config.yaml
vocab_size: 18644
lr: 0.00294
steps: 4230
Below are experts of layer 3 (counted from 0) of a mixture-of-experts language model. Rows are named gate (a neuron's input weights, with its number), up (a neuron's input weights, with its number) and show model dimensions 0-127. Each number is 128 + 32 x the weight over its row's rms, rounded and kept within 0 to 255.
Before each expert's rows: "comes after" lists some tokens at least twice as common just before its tokens as in all text; "mostly gets" lists some tokens that are sent to it at least half of the time. This comes from a sample of Wikipedia text that the model never trained on. Tokens count by the router's weight.

# expert 4
comes after: " ", "–", ".", " (", "/", " $"
mostly gets: " two", " three", " four", " five", " One", " six"
gate2 [159 134 152 174 103 145 115 164  80 150 112 100 122 133 131  67  70 137  88 148 126  98 112 159  74 125 117 194 151 121 156 168 158  85  69 164 137 106 105 108 160 137 135 100 157 163  46 100 136 141 165  52 129 150 106 132 106 200  74  96 154 133 144 138 142 132 145 143 117 151 101 103 110  65 144 109 118 191 165 134 162  90 165  48 162 166 141 110  89 163 140 155 198  88 125 115  92 119  92 135 109 151 111 134 154 100 189 126 132 121 146 136 110 145  66 163 146 112 113 186 102 123 159 160 108 127 131 115]
up2 [104  71 104 164 190  59 134 192 183 179 169 119 174  76 170 163 110 105 158 163 132 161 165 149 118 135 160 116 147 118 118 113 109 157  83 151 107 108 161 109 139 137  75 120 124  76 143  97  92 129 150 149 164 127  88 155 136  94 125 150 120 135 152  91 152  99 105 120 120 130 143 119 118 134 120  93 124  85  97  89  95  80 116  83 197 104  84 171 155 152  70 135 101 135 140 138 161 164 129 136 156 145  98 107 109 132 141  84  94  84 157 211 133 132  88 127 114 118 155 123 149 156 148 189 140 215 135 162]
gate3 [152 143 158 139 143 110 204 164  87 111  81 108 127 121 151 140 126 213 146 136  74 119  79  72 155  97  99  99 141 123 145 123 172 147 158 138 177 176 110 150  94 180 161 155 131 186  49  96 109 124  72 115 120 108 147 145 104 110 123 157 135 135 172 167 130 167 161 182 141 133 120 140 158  91 152 184 147 224 118 136 123 111  87 171  87 103 121 171  84 110 176  97 153 106 152 129 105 192 105 136 166 161 119 185 106 131 165 154 129 119 129 102 141  98 130 122 108  63  97 169 119 148  87 114 149 138 197 157]
up3 [130 152  81 113 197 180 185  96 100 162 115  64 137 152 106  70 104  91 128 190 132  52  99 133 102 112 104 134 133 161 157  98 138 113  78 148 119 120 103 104 170 175 137 132 156 112  77 155 184 117 128 129  61 179 183 137 165 144 124  75 151  97 168 106 140 135 143 189  79 157 115 124 112  97 177 122 105 137 140 139 115  97  99 169 128 135 120 116  96 148 109 103 115 148 125  99 129 152  69 151  94 137 125 147  86 108 110  83 107 167 186 122  89  90 136 205 104 120 121  89 182 113 118 107 111 100 139 112]
gate4 [139 166 130 120 157 159 122 119 141  99 113  84 182 119 152  87 101 110 177 128 149  71  91 163 138 116 103 101 103  87 180  64  66  71 133 108 160  97 125 160 131 111 130 129  96  90 114 140 132 132 164  79  91 111 176 124  71 149 146 104 179 134 129 174 163  97 130 132 191 135  45 154 111  69 153 105 152 106  94 137 135 149 111  95 119 161  88 153  78 143  88 140 101 189 149 170  86 155 102 106 108  80  89  93 131 117 125 178 172 178  68 114  99 139 142 125 179 150 128 118 122 136 114 162 109 147 142 164]
up4 [129 110 136 151 140  89 115 119 163 164 165 168 102 124 181  93 120 186 130 147 122 149 146 104  80 117 160  95 164  84 150 125 149 157 172  86 128 103 133 147  65 130 152 140 112 131 151 142 105 154 190 120  83 131 125 121 153 183 127 147 143 136 111 118 161 109 174 105  93 125 179 133  98 163 124 133 134  72 135  95  89  74  81 113 174 134 152 120 183 136 123 114 107 173  95 126 143 132 159 116 151  87  81 104 203 137  94 110  65  60  87 117 112 132 101 108 126 110  85  94 193 131 170 115 133 130  95 181]
gate5 [132  79 145  97 160 182 167 131  98 127 144 107 124 172 146 147 103  99 129 171 167 146 120  89 133 132 162 108 131 100 108 142 177 167 133 150 144 185 186 107 106 117 107  99 152 136  85 180 138 150 109 151 117 114  62 132 196 161 160 153 149 118  80 116 123  49 123  92 162 106 132 120 164 108 153 106 180 150 131 190 102 118 115 111  85 170  90  68 145 148 146 173 142 110 128  94 120 150  69 127 188 198  98  99  40 202 172 137 154 107 139 144 132 144 163 202 148 170 111 124 139 145 116 156 125 166  94 125]
up5 [117  93 180 107 110  95 129 179 158  92 126 108 137  93 159 143 128 129 119 136 126  78 131 127 120 187 106 124  58 124 138  83 123 134 160 122 121 130  99 111  94 163 132  83 125 136  76 128 128  98 128 148 155  92 112 141 113  73  92 148 184 138 144 141 123 138 131 182 150 140 132 154 162 190  95 129 104 142 163 129 159 126 118  70 139 123 129 145 193  87 154 113  95 169 151 153  78 157 155  99 136  83 144 148 155 137 113 103 118 137  60 104  85 111 145 131 163 101 171 178  98 109 128 183 225 108 119  58]
gate6 [140  90 121  77 124 158 155 153 142 151 160 129 168 188 154  99 147  93 159 148 128 130 176 108 138  84 137 113 147 172 160 109 129 130  12 127 110 143 168 124  92 169 149 117 172 142 123 150  53 167 144 140 107 112  94 120 137 102 102 154 123 151  76 109 168  96 122 153 111 208 185 113  96 106 136  97 105 166  80 151 159 148 127  81  98 123  97 100 161 198 141 156 137 144 117 152 112 167 119 121  96 157 164 111 126 127 207 147 158 143 135 105 107 115 206 149 151 145 159 141 108 125 181 154 116 167  70 109]
up6 [156 159 129 132 164 164 147 129  93 119  66 125 126 190  69  99 152 118 157 170 135 125 157 107 117 134 149 174 116  99 127 136 134 124 168  73 141 208 118 157  64  95 129  97  57 171 121 138 142 163 146 111 121 130 157  83 161 133 131 190 167 187  99 109 135 177  72  99 107 116 152 163  76 130 112 107 102 114  92 180 168 116 144  95 118 166 115  86 177 159 118  61 124 138 173 130 100 145 166  94 102 151 146 150 179 193 164  97 119 119  63 126 140 137 162 151 189 160 113 152 153 125  99 151 106 170 122 122]
gate7 [117 123 176 132 117 120 167 134 112 165 105  89 134 104 185 150  85 102 141 110 121  79 118 114 135 179  92 135 117 117 174 130 193  76  81 121 116 122 146 116 130 120 129 123 118 148 128 107 131  85 103 153 136 106 153  95 161 132 119 109 176 117 182 122 135  85 141 165 139 122 122  72 147 150 143  87 133  89 184 108 137 140 167 131 145  71 100  80 135 131 155 100  96  88 108  86  93 150  96  96 174 143 109 165 114 165 179 124 139 164 162 123  94 133 168  83 184 170 115 137 148 107  72 157  89 119 180 187]
up7 [131 137 139 140 143 119 216 119  95 170  56 114 127 117 127  97 125 172 178 130 117 131 132 140 115 162 147  55 120  99 119 107 163 109  82 131 119 135 145  42 108 160 107 155 119 106 140  74 114 133 135  99 106 111 136 164 150 119 128 198 140 213 183 134 176 183 127 104 154 144 113  89 111  98 158 103 168 155  92 113 126  80  63  93 102 166 162  77 145 150  81 119  98 141 136 144 165 123 149 108 127 155  73 145 175 125  89 159 129 156 104 150 114 167 120 124 102 148 153 147  54 164 168 117 151 110 166  70]
gate8 [181 140  85  57 149  78 131 115  69 130 125  98 110 143  96  70  54 141 115 169 132 107 114 156  65  92  82 131 142 133 122 124 176  99 125 193 162 122  99  94 151 146  92 110 113 133 118 168 141 126 132 109 106  95 217  91 146 112 163 132 132 126 146  94 122 141  53 149 140 135 170 128 156 150 172 132 127 150 123 154 171 110 116 129 124 137 104 168 151 157 162 174 113  98 136 152  65 127 152 139 140 154  97 103 132 149 118  81 138  88 203 127 132 115 179  99  96 118 129 141  87 171  88 155 150  90 154 120]
up8 [112  52 132 156  78  71 104 132 144  99 128  87 138 137  99 139 168 152 104 154 135 104 126  89 134 127  83 165 156 123 100 170 126 155  98 137 142 161 132 136  55 169  93 105 155 117 133  68 125 152  81 165  85 109 142 185 102 151 102  90  93 157  85  76 157 136  90 129  93 137 154 106 189 124  93  83 108 155 145 103  92 129 148  90 116 154  89  91 111 172 156 190 131 108 129 116 203 137  90 133  96 106 140 111 148 145 117 104 121 146  93 184 164 153 145 111 178 120  99 140 112 106 153 118 135 119 124 137]
gate9 [117 138 120 102 140 136 146 185 149 219 166 163 130 122  89  46 142  20 114 135  85 118 113 132 154 179 172 101 136 128 129 104 105  94 174 167  86 199 152 169 160 157 146  88 143 134 109 126 180 116 138 160 101 125 109 118 187 149 149 134  87 125 153 120 112 124 110 128 108 155 107 105 167 116 140 114 147 156  68 181 110 132 155 146 125 134 105 123 207 116 138 109 155 150 153 186  98  81 112 142 121 103 171  91 144  94 167 144 110  97 124 144 101 125 125 137 203 143 112 103 174 126 158  94 103 124  90 140]
up9 [121 158 140 118 128 138  90 155 120 157 146 144 102 135 141  65 209 102 153 103 126 123 117 147 156 149 106 130 114  97 187 108 133 163 119 144 155 148 172 123 142 138 111 105 134 113  26 107 144  97 152 107 133 140 138 118 193 173 168 179 123 134 124 104 107 140 124 138 135 141 143 151 156 132 165 174 154 108 132 138 145 132  91  97 115 129  93 117 110  92 121 169 142  88 127 146 152 141  53 101 185 167 129 100 152 101 169 138  96 126 151 140 115 132  96 195 145 142 141 107 189 107 149 129  70 120 133  99]
gate10 [175 127 117 135 160 115 147 137 200  94 146 154 141 127 118  97 137 147 103 142  79 132 102 121  50 142  76 112 179 142 144 149  98 100 156 146 192 120 134 114  66 119 129  96 137 140 165 127 102 172 141 112 155 145 114 164  86 105  90 124 148 191 102  59 131 135 126 127 169 124 175 162 116 125 186  99 113 154 124 135 144 111 132  83 107 151 138 184  26 185 119 122 194 132 144 134 128  97 104 107  76 162  67 125 127 106  69 119 164 182 110 157 155 177 161 109  84 119 156 136 124 190 136 175 124 175 145 135]
up10 [110 149 132 133 201 158 150 140 162 127 124 157 148 118 103 110 107 144 151 130  90  96  69 134 101 140 169 111 110 115 126 129 119 127 168 119 155 159  88 143 165 146 128 127  96 163 104 135 182 174 140 145 223 131 113  87 119 149 107  91 164 106 156  84 179 117 122 152 108 127 165 115 132 159 173 168 127 163 154 154 103 130 142 158  77  67 109  79 255 104 111 119 142  98 105 129  70  56 163  99 133 112  77  99 132 153 160 118 156 121 132 133 119 141 152 156  99  93 175 148 118 146  79 203 183 100 139 128]
gate11 [117 106 160 161 142 143 190 102 116 155  99 133  70  82 139 108 113 201 114 104 160 104 163 121 132 120  96 145 124 125 168  93  96 193 110 160 155 124 142 117 124 158 161 103 114 126 124 100  86 105 128 183 144 162 125 129 116  99 157 101  92 130 153 126 150 103 102 135 110 140 119  82 166 110 161 165 115 155 114 131 127 134 143 146  95 101  96 168  59  50  90 124 106 129 147 102 140 195  86 178 136 182 135 122 145 112 152  90 100 127 157 155  79 129 156 163 142 134 133 138 149 103 154 134 112 107 167 157]
up11 [160  91 156 165 162 141 133 163 126 144 101 120 168  45 168 164 136 142 133 101 145 125  84 127 120 148  96 107 131 120 120 174 156 124 160  91 141 143 140 114  94 121 125 114  90 133 114 112  89 104 132 176 142 143 122  75 162 139 111 139 148 137 169  70  86 151  85 152 167 136 147 134  73  79 107 131  89 141 101  99 163 133 128 160 121 125 162 190 107  87 138 124  68 101 124  86 156 182 160 141 106 177  95 123 136  99 194 140 106 128 136 137 160 159 188  77 131 136 131 158 102  94 185 123 182  91 159  99]
gate12 [159 129 141  59 170 146 138 158 109 140 141 136 147 150 141 151 133  89 118 164 144 146 158 129 146 122 121 156 191 142 164 176 171  35 201 115 110 133 125 175 126 123 150 104 157 100  99 154  86 143 159 134 104  68 124 101 140 131  95 165 158 146 102 108  99 146  62 146 131 110 167 131 146  91 105 193 158 137 141 127  71 140 118 122 158 174 119 191 155 120 102  96 149 150 157 150 159 115  89  75 133 123 133 161  94 150 137 184  91  56 138 146  96 157 179 114  89  96 164 147 169 180 120 154 159 131 119 121]
up12 [111 145 143  90 105 164 104 163 111  73 163 109 122 139  72 132 155  60  99 114  84 113 158 141 123 147 199 147 159 121 165 136 153  47  75  92 167 138 132 155 156 161  85 172 164 165 117  90  98 141 174 170  99  69 100 105 113 115  67  91 190 135 137  85 141  96 143 168 212 112  69 163 123 130 147 124 147 143 125 145 105 192 105 121 167 122 160 170 210 184  85 110 141 130 106 171 129 102 100  54 160 173 166 142 217 113 167 146  84 101 143 158 137 134 144 130 128 110 105 179 126  95 107 184 144 101 118 116]
gate13 [125 139 132  89 127 149 150  57  85 110  93 141 136 149 143 127 152 162 142 114 133 100 105 103 140 139 138 130 114 104  72  84 146 108 129 114 180 130 111 146 167 120  86 162 161 155 141 153 159 126  89  58  51  64  99 106  97 123 181 107 137 156 155 118 163 127  81 129 122 186 176 117 108  42 112 127 124 124 138  82 132 120  77 167 165 116 195 151 130 146 149 135  26  88 161 187  90 113 111  82 146 111 141 145 151 152  42 115 132 119 133 134 140 118 156 159  94 120  74 116 208 162 100 100  93 150 169 113]
up13 [143 141 100 138 148 112 116 160 109 126  82 128 122 181 136 153 121 120 103 135 138 131 105 150 150 195  68 137 153 114 146 110 135 118 209 128 156 125 156 114 116 127 122 112 117 133 136 128 134 158 141 110 128 134 135 152 135  90  48 106 103 155 134 122 108  99 206 168 110  67 140 133 114 112 111 165  91 108 176 137 119 119 107 118  99 126  79 122 171  89 152  88 151  91 120 132 128 171 206 146 134 116 134 124 116 105 159  87 132 139 147 125 143  87 169  99 105 124 136 143 147 109 102  77 131  91 145 137]
gate14 [157 110  77 151 188 120 138 131 163 120 111 112 109  95 176 180 168 155 149 148 131 109 156 132 113 162  98  87  89 154 146 179 136 119 121 152 137  90 126 100 148 157 131  93  61 130 147 138 118  68 144 132 157  83 101 171 120 170 134 105 148 187 142 126 126 132  96 132 139 105 141  44  96 152  90 148 198 156 112 114  89 124 109 107  83 188 109  78  99 143 187  63 187  96 124  67 101 168 179  91 128 142 124 184  91  57 174 124 170 122 104 133 115 112 144 142 157 144  86 120 109 152 149 235 128 107 140 138]
up14 [140 167 120 148  85 123  73 136 121 122 185 155 135 152  67 101 118 191 135 128 101  95 121 136 116 139 160 108  94 127 165 151 106 181 148 188  97 128  81 126 104 125  91 103 179 157 110 123 155 113 134 125 137 110  82 158  74 164 130 135 105 148 111 102 140 109  77 158 115 129 148 169  91 200 144 108 156 105 131 138 128 122  90 145 108 128 109 135  90 158 130  73 120 115 188 125 122 138 189 108 131 176  99 172 157  97 186 117 103 112 121 157 153 102  97 187 127  76 101  96 148 142 176 185  81 147 136 189]